Experts of a small language model.
Size: 14 layers, width 192, vocabulary 15289, 30.7M parameters.
Experts: 128 experts in each of 14 layers, 32 GELU neurons an expert, 8 picks a token, a sigmoid router, a shared expert of 64 neurons.
Below are experts of layer 11 (counted from 0) of a mixture-of-experts language model. Rows are named router (the router's row for the expert), up (a neuron's input weights, with its number), down (a neuron's output weights, with its number) and show model dimensions 0-63. Each number is 500 + 25 x the weight over its row's rms, rounded and kept within 0 to 999. Numbers have three digits each.
After each expert's rows: a language model's description of what the expert responds to. This comes from a sample of Wikipedia text that the model never trained on.

# expert 52
router:501473518496540460542461512499508485517528508534521515453487510479447506577535487499519509489520485477514512486447486523473484471551543532492486545538488465495457477500504511495494498499521503
up2:477487471546475514474466527512504521512490494557456525485486520492456497532569523464503504503501520509485483533466489485474493503517533469514515482493535516519535491464475503518498526475473509
down2:502516508495523487505497471449550529529479482516484500507562485506514539461502522483498519528542504508458490554511526486487548494519487448493462490477456506525530526487485453510518540476458487
It responds to: Inner syllable pieces of longer words, such as ann-ul-ment and def-am-ation, and common nouns like girl, idea, story, evidence.

# expert 63
router:497473501476498503525502541488528488524555485517509495509529556456489436524534477480520494471485522480483542483482440524482488509507472536475467495516463492525472480491503512521528484524473491
up2:494510488494491486454493536513524538501481492529499470474516452476520498544529464491520479501484473501503478479501446486549491542472534454509506518500489501484503496462484562504508449521457529
down2:498485507514478460500482527524494500497505529500472512510513517503512494503526493470487476498437480498516467455493493506485521445484525506486520523471463485482510482502460508491502500448518492
It responds to: The article a and lone single letters or capitals starting split words or codes, such as A-uction, D. a-ustrina, AO.

# expert 8
router:492478483488519467496485559456518514516547499541482454484481492488482521527515479494512482496501480485489490502484451539535516483485518511471487487537479471504463480466507566486528478515479559
up0:511481522520503509505455535515509502445494486501474507480487513511506494501477482528499480469490506504468515505507495487521476479513479478501448506541493469485517518462481499468510521506473484
down0:451504526524478505508483501518471497477512506485449488500502514499518519521513508499502497511519503548508503499501466524504430517508515496533505507468514532486472494514498491547499495465522512
It responds to: Word-initial R/r pieces in names (Raceway, Rinus, Riders), Latin genus and species pieces in taxonomy lists, and digits in date ranges.

# expert 25
router:506486509498507499510475551497514474543531515525493483476489480447498455553486505469553517500521486502501483462474512492469510509510496502484503523545493464498468478491495497528511530489514514
up3:494548549507513538469477531486517472484513506491504498490510497501485524535482468498528554504498461510473503531466533480522495505519520508465459548473528500532542580549514512510504481492515540
down3:508479465510500525453484526499484493517548516530518500487505524523499519510502502496507528526516504497506535493490480485484478515504522485458488536518482499466526484485476501454481495459470515
It responds to: Short pieces at or near the start of a split word or name, such as in (Flintshire, Definition), mod, gen, col, Hon.

# expert 16
router:519455478502482471467503504477553461537517498531488481441481511497474473501499466502487515480517455475480503476485503528523512490527513544479443511534458480491449454499516504526516467512530515
up1:484508568470461506494490496529492485509476526509539514514476507506533474479502446485482505511531484467520538520500515529541507493475490532487479489516469493529557508485501477512544521511503485
down1:509505463497509521498499457502497492479489477454508514488511480495556553455505515483525465500494477505506518477566495483481511503464531461555513519484506525500482515518520525514495536450491500
It responds to: Size, color and quality adjectives in species or object descriptions, such as large, white, black, plus commas and function words in lists.

# expert 38
router:498480480499494484517481513465491483527512469512507486476486501475457495529526515426525536474509481442478501488468473536514521525492521516513481541514466481522479498521548543513493449563521518
up3:485490472542461505513502422460537523531489505474499491446548532502495484436482506476500508488466466514476529513487503485495512500504525533513509529477515479514497489519475456475506478522467507
down3:521506451478470481494479475496475468478493487460546476508468523519461543471546481465511529496506514468534481488514492514536520473531535518495548527496491503524515503510513505474539522490505497
It responds to: Sports vocabulary in match and career accounts, such as football, touchdown, home run, scored, yards, loan, left-handed, League, Cup.

# expert 59
router:494475492454522433518477545477497468550542529551511465471509554494463482509488528484492501463519459501502512510456475498491482498494512512452497502481508476518493459534520497508498472505507488
up2:509480460546559498464522528510524497496554504570545483464483469515486482518517489459513492491489494505482525494529509504489484463467514460501528496489497511490499483515457520566522504490529485
down2:531469520482467526533537579511500496515526485475489524534498511506508492532473494511485500502481471542501499490506474512481467492524516511525500496440535487478503511499486497490506499492520499
It responds to: Personal first names like Robert, David, Eric in citations and bibliographies, plus periods and line breaks ending sentences or paragraphs.

# expert 44
router:498512498488479493511428521470517489537512496526496491471482539482482498483493522495492532505501476515489481497462485521504517507509520505450474501552527481504511497475503509513455490518506522
up0:497481466497476554495542556469535489509472489486491528496501475463493479489492495467518551477507474536514486533505498517513482479511504401474527502475481527495514514499512516498484525434539462
down0:513498454536544480491535533524468473546492500507531504559484550497482458520460472479513492487523504472465553467518517519501530492535494450487521508532544497460506478526494440487484457501508494
It responds to: Commas ending a clause, place name or appositive (Seattle, Washington, U.S.), plus closing ")," and subordinators like While, Although.

# expert 3
router:498456466508516493477504506489501457519564491508472487492466513477458466510486476472512519521504502488466509517482463518504468459513492554474490512561496447486494475495502501511524465530497497
up1:500490561502513514494459505487463485507473521472551556531474499474506558498478535473515496514488475489579483514495540555487484481506582513550498488505489477507454511513481487514488507466513483
down1:481528510495487500550494444529481498500488473483481514501427485511485524520518464495470513484507500461502489476493448478513522506514476555511506482499515502444511491520521505463515512513458504
It responds to: Function words in running prose, especially auxiliaries, modals and negation after to/that/is, such as not, have, could, be, the.

# expert 40
router:536511494488544493489541551488513475541512493538478497498474498517430487581539525489501532509518532476475490498503505523484538493489547523471498505483480521530491497506510526498491522524480509
up3:503542511532480489526524497490495510465471505470535478495508521465475509543485507491481487476482555518513544521451491497467536476493467541485513520486519540520472510504533546499492481479472475
down3:509501518515491526485505509506489445549511504538514534483500464494497441499469493540487459524500491542491461512488529541489468483488472481519507501509472504488509501471462490541465511466537523
It responds to: Starts of country, state and region names after the, in or commas, such as United, Germany, Moz(ambique), plus encoding bytes in coordinates.

# expert 29
router:508489511494518474514467517503501450536505473489492473470464510503504460500513494435526529492549461451500493498474467532479505484495531521479487470512523483550481489495487554495520462522475512
up3:522485474472521510507497515527518480514496523467494507547571484485477542489530479499523491511489495547514491529523509497498490514485532497458480498540461468484459520468507513498524510493483525
down3:492472574551515450477517569504532535475522520509513475489438473540497449474512526502515497495527512469498460469505505503494505499511514490463494519508505527454545488510532530511495484478508503
It responds to: Tokens in athlete and career biographies: sentence-initial He, career headings, verbs like played, worked, and words like footballer, college.

# expert 10
router:528480477521519477508506533487505491512499475526519516423461529498458473598519521493521543527515517500482482495472490542478502524465493528465488515486468505519479506509515503488514496520535500
up2:526479514551495452495491544490490493506472490483504519513538526490480509516479478486513462443558541503490548494469544491477532482518538505529527501507505485474499500529526520543470503445514511
down2:497505515483462492464495468476524486530491464473544482491498511535478457522495489517522452452556509494462493487471489487475492504527480504530459557504461478519518523518510515501465461472468489
It responds to: Apostrophes before possessive s, and name pieces for places and people, such as New York, Los Angeles, Chicago, Mc.